Weights of a small mixture-of-experts language model, trained from scratch on English Wikipedia: a shared expert of 384 neurons.
Below are experts of layer 7 (counted from 0) of a mixture-of-experts language model. Rows are named router (the router's row for the expert), up (a neuron's input weights, with its number) and show model dimensions 384-447. Each number is 500 + 25 x the weight over its row's rms, rounded and kept within 0 to 999. Numbers have three digits each.
Before each expert's rows: a language model's description of what the expert responds to. This comes from a sample of Wikipedia text that the model never trained on.

# expert 20
Single digits and short numerals inside scores, dates, percentages, vote counts and table cells, such as 4–2, 9.3, 12 July.
router:476532528514505494513472521497487454456525486512494449504453510508472499514505502534537481512476499492527502535489466481536516487506490482487487493555512485484467484474526487508482517528511490
up0:499516499498531584528506482491527514501505473470495504543482530485490489539532499478514517488517482526453500524498508515497480522475522515507538531510566486514474490503454514478523500526479508
up1:495512499512432491512446499469458480475511468484497498491509492526493484533504441485472542508496501495540495490515529481530494515492468472506530506485551482494484509462477504513495474534571467
up2:505497497482474480541469501484495508459470519529513508538478483481498497493513522495470464465505500450460507500504474477518476526470534481472525514499489499496512525552518497496510441536504489
up3:481465520507487503532549488548529539465462511562476531501505521508449513475560463528473530511507499546537555473480536519509471481523487485506495521509490525453525519469471509499491513457524487
up4:491482507527511504464492514519521523505502447535486525496515441512518516504526478520528475445483482541514526477518512502504535496527531545495437529495533512487528479522489521487514478475558523
up5:510513444497479482487539502482514522484523490489507501498529460489501502485496482490501481495478471536489513472493506490430525518450518426477517452533508483486552514537484513491476472512501531
up6:478503523515517514506520499501465537485457478545495552463513530485507496517521494525534560497524458524518483488507502479518488499486525531499509501494526499507483464510444458463495521491481499
up7:477534485477527510476504538467498489502510485506512458502527485537517491450537526480489514529511456488531528528481514488544514502529518502491559466483505483508469516518461471523519546505510512
up8:481490489499472460442539483451505491487482501479553480490511529494482479511512479541500508498490541505516533475490510484482478504520521463513503506530536474499498474442541486491500516499506504
up9:483483478501524512487482435528480479489487522511568521489458471503531487505513498534488475503498505509500475493504489481485537512497487531481496502540529510463486544474531472567496448499537500
up10:494487512510543476476538522497508492516497481515515489513518529490471534476488471491526530492497517507493505518488529533482485505475447534517477508494512557515525475481501479463477533486461510
up11:506492493500521517510477464493511521465533505520490535510479531498524469454538476489512513505545527533514510504500519523497515482493507472498480496489477478508533520452508431471484497535544487
up12:510484469487498484469484480500475483509455482465486482507496498510482510481529474476500514477493540541518502447498507464526538493515540514500509466500465494535524513499521488527520486482480469
up13:522512515519481513486534485501464483484474530473492476531453472432507487436531492511484530508496497534512523486511472554520491519521533445491508557466502481481528526544522515474507493490543502
up14:483524463467456490475441513502538484534480476470527460539465451496489477522450516484529456503508439484476502445514511462518516486492452455528506491497476509511554521506524523500483480536514500

# expert 6
Century digits 19, 20, 18 opening a year, and the space before years in dates, titles and tables, e.g. born 1986.
router:508536472488513498517452527489452461462513500505484467494463515542469511479533515521515483478509515477496515497505517505534541502520492512514488493532533469483498490461491471488485468511528474
up0:532523500504498563423459510527494515515482455473506478532499500492495491486506503558508474518459502480497521495495527512496559490486516443519511490468510548498470511535516508512515485524474503
up1:537465518489460551522497512483454474559525446473545475493526478489531491474496479475464491486524488493453505519506507526447491485503495544494506508480502553495524544533511486493507485520500501
up2:492474481512495524477502514524538470475497520511467474516435509494505501478476496503490515499442496521482542477499550492496511537536556530502535532503520499488501531490504477536490506550508486
up3:546523516512531517483517480513470476499506532550528546488514560525494475521456453476486499460514501490495505503543497514515527488451484521476479490499503517451494471486485474473546537500536505
up4:515465474532515516479550503497514494500546532548522483519522488533514486512496537527514525551493470519491466490479498471498474490528518535504508481498480531528498500455476480517518529496508539
up5:497510548533502539501482517512486507484500470486448471497500489492478480514512528528501506499509474463519497523485527436528457491487509491518501462490528539513509492541493472476553524515503464
up6:474482497522560566489467528523520521532491520517486473510504434526472490460521520495490486472488503498507484504482495506465489497525501480513495460490486534540439508517482512475536524543465467
up7:525498527501487506512530481463462524487476506511482479535550509516544486528447480513522506483477504482513532499500503491496528503448522485488463463513498492529518503482492518490494475466477470
up8:511544496472525509511511463517462450482494504505523524512486455516437489507463488493581504508516530522534513505483551502469475522479484520474487517498486511498490489512491484551513535492509489
up9:487486481482518465476483499525484516506547488535496489469519500508507472493488487484449523572507516455458496475486494484461501520499488494490560495496512522527430479439510497496502511509483532
up10:492491542498465517545507449482481553470459526506486483510517485517507507472476516503533500502507505493531486484496460531441490532475466462437491454545472489472519511473496518540480537479519507
up11:497457536512539512483506527510500501473550528505463517498498489485513490504491460491523554532534471537504492531483506495544504491491524487511495481517502459485487510463535489502486501510466485
up12:494443508461500461504499487518496549513487473469505534493494495529532459542489507507459515485520497525529523459533551525493518496473488497504504491515475480511508518483520524472469498511485512
up13:496523503483476475537516462479510512485491484481501522446507547531447473507513499485502521476503499522495493519494437511463494492474513490487526500504516519464509474492517519500485560510492509
up14:489513481505500465526492507488487561502499489508513455456514547456492488483538476535490519479493505520514498517503501516437504473506479524522501482502520501477500488511523501494495531496495490

# expert 21
Conjunctions and, while, with, commas, possessives and adjectives like new, former, poor inside running narrative clauses.
router:518494513478524512490504514456478525453527481525506467531488493507483457501533486538475481516528491511485538497557537459500488501483473508516488501565504514478486515499479482518519537505569479
up0:501452484492513469539495521522513501537528492522503558504476487458511519536452474514505502481519515512508517457454533508493521520530524500487464506497530447482470534524487501466485498543476485
up1:546553501529536480513487508511476507468470520466503526508493485545462511478483496497510493515511518478487449465476490466468552479480544538461468533497456505504508512513489502563474484507519504
up2:509510503485484498503532501472517476518533512513542508471491514483487490524486475516485507456498521505494479526551482528526505507496475530515507490489486496490541494501505479484510495517497484
up3:464482492501498520512511499511494518486478477514538471546500503461525511542496511485524507529484469490479488531472504457477480461539499512536534489492513537496547534476526510503504492493495477
up4:521531459477513488460484513486509509456496454500469507481549474460475541447509550460492461509506498524521486489530497477484493492529509483517497503518471535500470495504481499491505473530483465
up5:525484514490477532526534509452473494518486479529508504539479455502500520477497485488511521516507481526474499541438472500493508499469505511507537508493462509506512494493533509492491477481488434
up6:522475508462478508528468497511513512502485528481439525502535501518515459530513521507518490526491485525496514550545475525448524497546515477495512478497474503482495519490456506492485520479500531
up7:498464509511453506510493529495500510466491502525503559511483517497528513465520514549503509469517492504503493566464514523496522489453514502464486475525501459483498513501497531524506536476517490
up8:483486495507538468482474502510496475524482529486466490512459519507513459499475456494484478467485521485510473530511503504542565515466451466512503510499485480483470518470524482502488488512531488
up9:493490497501467511493504484508504516525447485489560512521503510508509532461496466515478513490516470504519529510494543479504495467492478510526503478498492488523490520452523527536493484473522510
up10:492511494484519535508515508503473501511534499493514526502488533499461492494502553538520483431473502516520509471468464508466492507480474477501467469498518508464537502546483507554542487472523482
up11:497519507499493502548471472526482500543475484477523507497513474466502467526540505527498521499538517493484483556492491476526510508489507501497561526516498516506538509470497488514496505474518500
up12:482497503498490491541504484482476518523552456486484477481510503494491448499443490486506522497460461489511481572509487520495514497493453466517494483516520509528477518536538504513457482471506467
up13:451511488456551465543475492491508528518493508490485501533509478495491482508487477514502469481480517534473519506478474489500515520527508497558526496524475514474477549529481503469455450485499514
up14:537514459461476563463510484490514488504485522480465480565452499490504522519474540485522487515505521472541504519532494500501550452522451503523467465483502482476547516473472495510495471527515518

# expert 9
Inner digit pairs, decimal points and spaces before numbers in coordinates, statistics tables, times and percentages, e.g. 47.80000, 22:22.4.
router:528496504518495479522449512518476476497540481506502445506493506533455512499515512513520515493523501483506516498483475458512500483514456488515506498537498509451463495458555501489481493507508491
up0:542548542509524476534484534500533477480509520482507510495497474514476488535506508522490573511497513495521480512509496508507505473501462494511525505496492498463463469500486522499528505469512482
up1:475527489492555523467487470485521517502544518495463525479481527509508492511452488508501478503455487472512518529508531534495500528477504491538498471475483515453483488491499519530508553532558485
up2:509506488486494487519506440489516542495558489493477532471511530494453505533502452507530515495512467513495494478506478521513478530504500506499520454491530432480459527471479471496508504545494474
up3:479489494480491494515529492475482504483514486489540468518510495519504494486509479522465460462469510499534512499491533503485476528512518495500485547495486521507512503482512494489482495488508514
up4:512515513513539490487473472506457459483468503506508547507487462511482491501482514497508516560491478523504484504502483519499467537460459505515521509521545551487511509474506492507529539514522513
up5:516527497501521500510511496519482443533520501509493508504468490528506496541472483500442492537494510497503479486494572486529491502496467483485493467474516508512469476534491484481502495483498498
up6:553493511502495531456490474461510510462537483481513502506492436483506487505463507523535498530480509521499522485506533545505497468506494479507495505504521429525497536526477487520458488497518398
up7:515476528516486500527532468508497517471526508500476475530483539512497509443504481490501486475505495452527476508502495493489511512406524518529535517519480508457489516523500443485526499521541464
up8:531492459469545447498518482519521521494518482529495497475538482494501497501481471476499463546530497511433501469502487492474495507500467473473469474507514526515510466526492476479541486530476456
up9:490483477494558489466486502467510495485526518506518490540483518537468500516513483478416487514485469476564518539495529497502536527497515531465489477492498503485509503497507505517498475472517505
up10:494502520503500478491508502476492485502488473502469455480417501442502477482501483522465478483481483532516495520514474488504479521464526481519511508495511523512472509514492492481515537522508485
up11:451527509481501488509524465501514491517506481519517471465549480498516492448519509539507528526472474474513498520503504539507502456465492523555470478497533482515472514475482492497501520528493468
up12:513507534486515487492495481508480483504491506500490505469451470560506461451494485550524501489507478489489469495521496499475487502475513516493450448515492446536527469461490514501490478493525505
up13:489483511494482485522498531511524503493504532513511493475485523534535501518550488520533461451484461474502509493509496509454477479459506511506493474506538494492475493484528494510520490509506470
up14:489486477470531501497451497501498510487527506545547523467505501502462503480502527519481532452495483512484526516500496510512540508456520487558504462522501454493510486562523527518510473470506505

# expert 0
Opening double quotes, apostrophes, possessive 's and contraction marks in quoted speech or titles, e.g. "expose, Oliver's, I’m.
router:564549488484522509488481553464447487484484546534493466522504491523481460504488518504505497473491481519527519530546490508487518494478519533497489527531489483490480546515502525519517480541532481
up0:494536473523464447505507517501460522505514501513534466487529536503508514498520484503521480521503532518552542486496477542479512510514487484493479504518524511473475465455534491486509487446465493
up1:461461548503501519473484508501523526511467497538554515477500490543451510544546540497499466510512494499487513483474464527491501507486533514531494537492525483491486491421496502483567483504505533
up2:508520531487515511487499488495507488524532524499441465504503516507478507534493481496533518476479458488492520456489484441508538499554496474560475471498511485511491467517486451530519502462477466
up3:534499510483535499473515470498488504514466469540530488493480501462513506546469499457486506522500478511509471511467531468523463490479505485489517503521484532512507480519522530458527488522488532
up4:507470512498520511523510471535488455511509537498517562500503525559500508459522536534465531486525513477458486495484524506492497513508539463514455503525469494496513505457541475505514554498518478
up5:518493500510492539497512471481520509469550527481493501524476473518429479552515491504502472488500506493520501505524507504534507500457443470470535436496563511500488530499504489492511515496488479
up6:522484516495523519513476482469531505437493398508541461502504495491535532503555500477516511487484474532521492491475513489507500482503515444508525510509526462506506488509478506474466523523481499
up7:494459519474545516533448495519458464509502500473505506494470505492512490467478480467447521506454472473500519459526535517531483512523475519523496464511522499478492449459502486479591487508504500
up8:493510451490512515467501517528506510528494460531475497520498511469502507512534527562468469503480488516480515506520488510461453491498518498502495472469537489532466473440525514489521476509488491
up9:511514512480514489481445499479482464528490488524504506498468463486528481498489532506549516504489522541492562510510487479491519487514485505513496494499518464509470523487500492534509492490496517
up10:480513504533556481564502516505517498456496484547504491473516537519489463506488476526526499576479485506517479458484533480511533503464501482529455504495519505468489483480531528533492509486530482
up11:528500502453481545505483483494520510510494513509503553470524541488533517492469461484465531499494441491512501492536464528529463511480483520530473485525481494501496543464495520488492521485519473
up12:508461502526479481540499478489500525496540477477499458505453536485505458500519477494511518491515502457508521474487462504538515509444534499518516484497500490431506484514480505451515506485493500
up13:441516495520548478512518481479497486487511495474528481519453528506484496515489530519519501562499470559497488527445511484501511531537513491493537478516530526499527486464542492488506516449509468
up14:518507547517481528531479519550516486518492554476540475496482480508512455474534509474495478488533510486531517540502484495470479509501492532513480513513457522484526473488491492472507526466474557

# expert 15
Ordinal suffixes th, st, nd, rd after numbers, sentence-final periods, and capitalized sentence openers like The, This, In.
router:543551500471528516485467549466452492474525495535507460506508490492506481491477501540531497475494511511533535516534520538499542526483471479516450488581483489512487522458506461485484474512551466
up0:513459563474554503500477505507543461495534486495490490459440460482440510432503492489496503529496485492521544518477515493481499499464500480526450467509509481507489526512479492480525481496554509
up1:535542513454500493486512472522487524491519482509504473474513524470468479482518501525508538471464452426494478537531488478525527457525522497513492471480548478509491512500526502499506485540490522
up2:493544502536553495550534498526482495483520521479524540534484470532464470510490532519514505473503453497517512553495500521476472552469488495495516506546507505476530448506487510475495516521539489
up3:550491500518486520506501507471524460453482508519529508509505516515497521491503499505556553512504492544492525488454507523472556510497547457513524518497473480496508523552469508519475512521453512
up4:465518473486494522468504475470512453499531445504461500512463496530416507544454461474502531497527479471510489520486538450542510471485464509519477536537474517490558557553489510508519472504508534
up5:486480497515507473526538478480513501467488520481487535462509541579465559460566465538518520514526467498513498493480517505501546491522490495509483476512529487449509561524521531541508541511534504
up6:474510503508482517484528491495468476524484512557526484441495499484441525516443469486558517508516532478514508525472502450512514486486451455529472554546486532503466501432469530551498483516517517
up7:519448535545515499499493517485519505503508517510515531486539533519480484518517543537495534514525463512519515489507489490515542502476517508516566475526479450514458537512538523510483486498476490
up8:504514470528497535504511483563496472489506476507545454467465507474482546510477504539473473533488519539479521493440483509517451512501513477518486507510522523491495476534472526543487499526482476
up9:483496483510492470469524480493495502536559472523535452471469493518491511512526520495525532453507468485522531505487500438520534492505491536490503495494478463488490534516454503511493486501534457
up10:489520485523505491479487445464481544480494527464561547506495479557499455476479502521523535528514505497525500465493503523479483441469459532463505502518500516488476492484496523516509545512516518
up11:494469473535495467499544456547526456497523469486503496525490497509483465508527510511499529435518474515492498520510492464495500496549483538469524485523453503505542491479500485526501488516501489
up12:500480467463483536476499477481527503509502482455570489518485545499471530484476500521557480493465506513496505504496480520503505517553466470512501484511534449497479529518501529520475478520543534
up13:499511491451489520497496458460491455470550480475507548481498563537497502500520501551467484509530537509510486488535498500533499521500495511508513482517527488459511501482478508556503499504519548
up14:468517493449477476480488449501430494498530493541479462496518485490514511484475481546484492462507479455525513489476514472539520498483486513509445538480514540456524502475511480471510506503552480

# expert 29
Opening parentheses and brackets after names or terms, introducing translations, native scripts, abbreviations, birth dates or records, like (CDS), (Mandarin:.
router:529510498455500497503475521530464524445504501557523497504490501498463482513513505537524492470505460511502535479485517499499540521482482489520490472521538487481486491471519484480496490526531473
up0:505484513500518528485476528462496520510499518482512508499500502494450478505497485499526500475485506474533491496490458453494494469506481484503520494511486490527518493535482483537486539471501462
up1:539494522500464518497527488506486463472460501513548483467437512471497487511484529521498531509517507518496564526520478515480438472500477479480521466499489500473525513499495523497487476510526507
up2:557542487510544503535494540514486472501549553516473498494476519510475505444483531497537479474499508527522483512495497508485567528502491488500529497484519473502475476505478450534530466500471535
up3:499508527481467435453531537508484508540505522509515493482525519514491493520490457480486471494499495505525510468498500496534555521539499486528441516483491459477523534520514455481520500477514454
up4:502493496517482441534506490517540495506493459529447495457489501518487465486521470456441523521454512487523543492475497480522456521486485526541482537492516465442475532475494492508520494505493472
up5:458466525493481487469436533513514493463516504478496504483469491485488549468504491505491504549522507502491514477502540518501473473521493455499531538501484493471492541467516513508484486462489531
up6:529469498464514519485492510523452509502530557502487495504507528487456486495521505536495506519539530506493465540492475533542497515524461522480529499505509488473497549529466452511555485491504542
up7:548484458517532475488530516511502521490459484479463478453445510454509524507501464474497503518471532527528459505510554523517549525470483476476511484503479490459466492501512506508496486501559502
up8:463485489472491485468482538476484463496517501475526527518492504453521502523492518573506517539436497511516494496496512475505523476470524501559475509503492493472486509522509512538451483528510498
up9:513510520515500460469472512518555541511496546512490487504495556480516522516520511495497480524496502478479531490489481504525535495533503473512441517500480514473509506501500488473529488465471447
up10:523482503471486516432471486515541459544538513470493470518500523494459475540510509488464534541485534491468586513511489499526459526474505519521458478500497506471531513508556506517478495476523513
up11:463506495528487492473533556474541525501537445487489490515522478515481520499495479532523467465451509514505501495512494506513519500537501500499467504489483461510459478504494470498489516496534465
up12:460502540451472516486497512510528440481544513508478517525521526498460518464491499486497512527515481477486512504479480501488500499499535518523501494496495537474499456525499494504514513520504490
up13:490504463456487518466489494482504504511485508512486512493546527474526514506518553528471495474477465495475512501503482471510505501527517469523479490501523515470508445463505515514450492522559557
up14:462463515491481524515482506467483471510533467471447505503498550478487481480473515522521504493470478504529473483497478480526532486540509503529501520495502488475496495568512493524466515474472490

# expert 8
Abstract nouns naming fields, activities or concepts, often after the or 's, such as law, education, technology, growth, authority.
router:488499497451511495524477546472435509509495479540511490512475532531508486483493500519500475496512467490536515505507478506499505565523504517542470487534479446446512541506518539527538524519565496
up0:523507502466516483501489543507466495466532493487494513452492493516522498509539496541488433489556546532492462544500477510519472551493522526487516425531502505501556505478509494494520529486507508
up1:528541526463491530524497508486457477484500517493505499495453501462500471561467446476510508512478465480489486523502482490540503499516448505513480493510483493555501497475533508465486475487507513
up2:514446527474498464462508484495518460482519503490476505534517490549495445566530532488518478488522524512518529514493481495504474489498497481597494478514515514500499529486528478490504517515459522
up3:467505500490509490500524440490519526508499498499512525514423516512505516481465490523498577527490489450495509533491496465489531488503463491497478517503519540477483504527516515524511517527500494
up4:473552505497559472530499495483529475491495530483535464485522523504483518510511463523491492483507454476483470524535518494521510516502530502478498459516470486459522485524490460513549472428459482
up5:478502525479496510503483506533476517525524460453504496545459475523498502533452483472551498535516498511461524481557496523563539519457537497501525431511523497458467500505530501478487498490530497
up6:503555460499502481463498502486531517530509479519495489479505515470467467517475519465504544505459493469473471511484467459507489486512421490535520537530532505482476485505559508500506481493491495
up7:542527524497554496488508546488521503477500500523479490511469486486493497511490515511473507508444498524487532486549534514532534482467526436555491499467530492507459509553521492526485509525471462
up8:513479477487510473479515474459549524505488507556526528462574512518527527489538548548509506463503475552500499500512488510476515522518529557467496519506479488521524526479461550496501526493489503
up9:556526495469516521479492479452483496452493450485533524549490515502489486519484450507464493519450510496508481520476498523471464519484477492475444448506505553505499460457506505448461516494537498
up10:477523455488487505476453478487514519509488518530481499494502467514472510489515516556508518493500503465554450442531473465524482508488485525452442476550495501505475488528540521531510506521520524
up11:494556486490494501488495502475476543516500518481512491493545475533507490506500449552481480529517472469496482427478510495475464464486490514482500524545528525461510530479496519513496506492482491
up12:524544532509530453535501509474527499491521488507460491491497516483505474510501480554501474481502476518488495465482533479480500535528506505463524493521518509495442480484482504514516500517472474
up13:474498523492483501525515505543535482470563521501493487518564482534502518476478497489527487519530520507470453463525479448530499467478530534492489483556518510477434511511501498525541474471486503
up14:494527527539489457531490492458508484525506465496534510513504492551509495439481521500508453450526495503500487540503503534525501515453491532509437521560518522455489489530511518534514537479512503

# expert 25
Separate space token after a table pipe or colon just before a number, such as vote counts, scores or dates.
router:527505481502488483466498522507510476442521507493515467495499512529447519486501521532543509499494503500462529502505508480500524506506460506519482529577524475459502489471528466494535466505518479
up0:510495528510469494498478520459512513490518502460522485539473501496464506521521510451491505499487528480483525502492524514510475506524471523512506491499439539472482485545437525521460496480479515
up1:484541445504539464480498501460474479493552491471541509494473510491517474541514495504489480460499498447473496465512474544489487522465515531514515458550535517511506524481541520479520517472501474
up2:479479509487507510561478524501522503544477510504534466521485509500521488517463494511497493501463458485507494471508518549483541491512496451532533518462475517524470481507495510523498496492518530
up3:511505497510535490516513501487519507475495534511514473527505456548502471529483493537519522500489491544523492467494522483473541491525470502485457453507508476503496525487505514548543505519501515
up4:522512547484483469484488536484484469485517462495452520543513508544476508557519522496501541522507497521517519506494487427553501545519513487475459511489453520472506517491505509490505520511513488
up5:494522500513494508493517507454507494503536510507509480470495486490486492504475458504478527516476494515462491502489522508478514506454498499471488477492459454552477493487493512491512515492546503
up6:477464474521479497513494494492496461515496460494522473476474487475500521463502477522514467506488522530552526460481511479492485511483510518497505477490517468463534478540524501485522493507502512
up7:460498476504492478554506483446513471497482497494554483549490500498545482515466525514484508497483481475495511489500496526502523515507477479503511518525468526486505474514474530517445494521506536
up8:529455527483501488456492472481497537490491456461527458538501499444535499542524537468519527502457504488530502551494535518469506540509502508520532486492522519522499493526529506505476506496527509
up9:480534528487508507502486484473464488492499469501489523499547478534514511526520465521511478505520511507505467506494495513554564530492520513493512492518526474522475512442514487482510498558489508
up10:510532479503501470430527510470493502476526506506465505457505506501486457494482474527542512496493482532486548448508487498512472466499486495548521475535501445489538477495472528480494499491487470
up11:512450557525560458451465506481500496501511500520464485485515473475500500529472502527525504521497515515521511494494520517471517515494472489501478517486483497510479497454503480472540497505519439
up12:465472519486492487497519522519504528497502467529456506463507449460481509523511486453544501483483489455498537490501517504497469511478524540527504493499505508513511523539504510470513498533499461
up13:479497484470490537507524499463493527526536504524494504480462453518545500507498455506490503402525497481500460487487520458506480487529529492507513482490470500471493489511499493511529512500495540
up14:470510534495482469507510492510481483467513485501450480492524543551466505498496515502506505468457480476494497510524497511524508498483511481516512450477499515512548478503457480465450496490485480

# expert 3
Mid-word letter pieces of foreign or unusual names, often after a capital initial in tables or lists, e.g. Dhaou, Bizkaia, Kalmar.
router:521529509441535499499448536474477452486519464538493439508468474498498459503454474489503503476465491455507495480550515507526525539462485495487473480517507477496482489486494496522540494540501496
up0:518510491480507522531503463501503487462522490495495507466512489500518537494463512492490501500519482530445510455509463521516506523508513494422526494535484570467494480496540493493499468516483541
up1:556499469527498457512449490481501477478451493493490502486486503495526459483457511508490485500507510524435501517453496492480496505506482544489517462529507533507514481510441531500531483490485524
up2:495496538483506500466470514521457495542464516477490495515484489519501531498506480489531534482500494548481513515532518530498534517519504529519497501495484513495464527468521492511507464517500479
up3:448473472491536481509491495483479542484475499501507495560453506554535477505509484512492540466494480550447479461486522510520480483456526508501491456476491490499495527459535498488489473489544468
up4:455538504493493488513503490500479487495480550512512533507506500470509445471516458495516505498485500512519479514455511452509521471524497461517510535496481461522426511478520508500473504511523481
up5:488514518471519506486535513541539514492552485517466486494491531505412488487481496482482486523502482536510542514504467492512526511500490527517490501475512495508488542537478507525535502485506510
up6:491547516492527510513471480477483451479537541532492481469460481507494549488485494503463518499498525472484534464494452516496507529502496480522546477507462481530516511505491529481507473503471450
up7:470484488498482485496486505546533529489485507507496504514460474487478489481498487531491534510537492518429490491534504483498486505526465466508526525488466464523511508484487477507483477522483492
up8:515478445478491509503452505478480501493524495521526494465450468517507505506517481485479496534525518500532512498516504494495482513485581508550494515491529504521503509535491508457473467482508526
up9:496535535461506509473535468538490504481563520554546512514491514494478469485534517472471513494481496549489547498472443486483526512497463492510506453520480489484489517483492473466471485480490484
up10:543516463521511447461510499535486523489490454489533515533501484512491503527509478541502482542495544513463480532535537521534514501498513500456488530532544496497516473519511528491502496493486532
up11:518518506531484489474497485510473505541528464491524469526487474530492485501511478530499516498502525519454499528479492510532556530513472486485502487483535521489523529525493467522462486532476534
up12:502509504486524515510486480473510499421483496519515525486486447501500429468525510489455550478499480486460517538491496480471503480485468516502514534518457494468490489475494523473522478488508457
up13:500451525450533507503483519492496518480475496499491519513452452529488484525498523490491515490496470483492535543475526500488555511463494500469504494487483510437505539463473482508498478525530495
up14:485499526501473492519453472471460505461500483527503498484454473527511505480518503489488511501493460456497505538456493491496502523481505471515540527493495501481498584510457503470505457504503536

# expert 10
Single capital letters or short fragments inside acronyms, initials and transliterated names, such as VH-1, WHIP, IIT, HMNB.
router:546546503483506525472504532516488492476508533535517456477500478496475488505476519515509514508499462458494506478493517494533499519492501486507449498530534469449491474504542531511530500542482483
up0:451445496430488482510531512499483539501486504508503548492460523526503519486449529464490523487484491489493508483461516492489492469529508522532516502512509477451490518510471522476493523471512486
up1:502495502499487514481479489528511473483526490471489501489522509490501476525527449502477529513472486489543500489541543486533519474517497492533500497503515518514465464459498434524479501532475448
up2:524465502487505466501507531492437531553445516514478534484500515510485442504500520523490496519512489509494495472510536481472480522464481484462511523532487512439482517500553532440509509456472464
up3:522507483537517528510526499540473498513528494524495541498478494484504508519494459467552511502511490494539526472480546449505478514494491516485507488515449485512469494508505500528510521470496538
up4:490536493471518499499498547500548479519526483514433480490484451481514491502501430529464481513501511541493478494528518435544493539514536488475493491504534505516466505515534456488498468516490460
up5:475513517449454475464541485473517532507541496528506429510506520506487535488491477501475476476531461462503551536480531507465498536529493511497518446492522503483487515509513521476441490534500462
up6:486526494507518484508487462468432485508526521513510527490516494469500483536458467492501509517484512541486457463474482512511497481494520498476521506507493510535526487492499508542494466468498506
up7:514507492499503473520535515460542544477494490520497491477495501492515493501490491489473504496541509535519493480512534477502485467522468522497502515516509520449513490497483483483530480531513538
up8:488517491469495533533502477534503481485438501513495486504546536478506478491478484498533501471531466556538514513514492448485475538550451462492486503511452472505494523485459473481456490544526521
up9:532487546491512510517502468526455492493492512476520518497496528532484542475489547488546496493452485510499509479442481454461518505502507506487503533506466487522537505525514541486471516478512514
up10:539481480502508474467497486524493470492510491499503484515445467488509486496488513453455522445493479512474507486490503509518456478495502510481526465520483489512501510517486504460482528483480480
up11:493492500497457497542516507499543479470515498498486468516514493493491469490503454531498446487506491487531518469491479437539521469507448494476520476501518460498447517459518482519506510558495494
up12:488490511508486529480509510504509503449513450508541530504524483474494529520517504509510497457516491501499485542486496491492473535464510526494524487498524496506567512423523534523505495547498443
up13:486521519521536458552528510532496447493525424518477530504517545540455504486488505520492484515506526498429473528497519487474543556481507466473470501515497513511523514480485488528471493479500484
up14:515466499550505536454485494512534500483514495466502508491498559516453482519507426521491464521516548530547524516489514502474518494451499499470515442530551498522509536493517443476511498469500534

# expert 26
Line-break tokens ending list items, table rows and sentences, often fused with periods, parentheses or quotes, plus University and College.
router:538496495473499511494445517482498490480505480499477462515464469500432453497528494525511515523495500482504545469522505491531515487510504468536494491533513506469480515463533496507533508533505496
up0:527504476464495504501486517512466497498545484535441484494537492506496496542569493491478492468486501443508525496520524484435480520465512464524490515511527534489507503521519528430491479509475513
up1:489494536504475511486508506495532552487540498525506544486496481522501475478482464534489478487482520485453469529501506508509487536490494513492510484511536488501482517486461471527504513477504495
up2:498536488525529506461508498530459487530504506500532515495452544491493461512497471462536509501493511561491485504498518492466494509455475508480510463500507503494509471478498493504509518535539493
up3:521500543495485494482484493465478469444440485503553512515526471497516563500522519510498503539410537511526488497518457494481532525482499522508499528508502499484481484473513490472521472499533494
up4:516498485515499503486503484491455481462514491507556531480515516475523506535499479549466479516517543536503511476483521482462482494483495497427497509510448526502529498498512512505485482516543519
up5:488519490518490489545504506460492534517523493509508493467518473471487489496518506497501469465472512458505492504495481447446493493475485463522510522522519480470528486510473489517482463495515514
up6:486518485510528532500555517487526497551510504508517504444504543535484471486507467436484531462547514541509488504471470496465502513474550489542528508489545497483496519569463491458496495543498517
up7:491504511505490513470459493464511522524464448504556518546493527517506543540504488503540512491456533510533485513517496507492530499525465534532488531507482502515462501490534548482505497521508491
up8:509520484509484519520463513458497523507497498507512513478509496495501578507520508490481467474499530496488537523481476498456500525500513521539517480515510458460494515453482498554475466497517501
up9:521460516489481503470485511465507468527471559489511516493514530487518511475481501479516480513514518496476513490532465501544521522507494511503488505490464489449462539486545497533512505510517528
up10:507508490485507465508527524486445471484509480491493467540479482523530467520510505477543487530419471495538514501533545434513508496465462426496503488535509489495499535469523499505554502483519470
up11:536496528499537463489498496491491479492491470486519497505510494535532487455495515498511490520498512487508525500529467510501483486481543512516489486483518508505481425482489503494493480504533479
up12:538528492500477483497510479455505472498486458520523516522527511482520525549538506504531521510479518527504537510461483460473465516508478576492482514548518497492455516470490484496476465483528520
up13:524466475497487504498501503523443490468498499536498485460522490478481519555502522522483501482466514539498496491483489509498492498524519542495537505527498511489508504510464517468490477495520513
up14:475468466549505517514494485527500499479571500531511495514518489470470452514473489550489503490486496479502504538483503455476493497500495479494501520511503509467513480511530461500494527508527505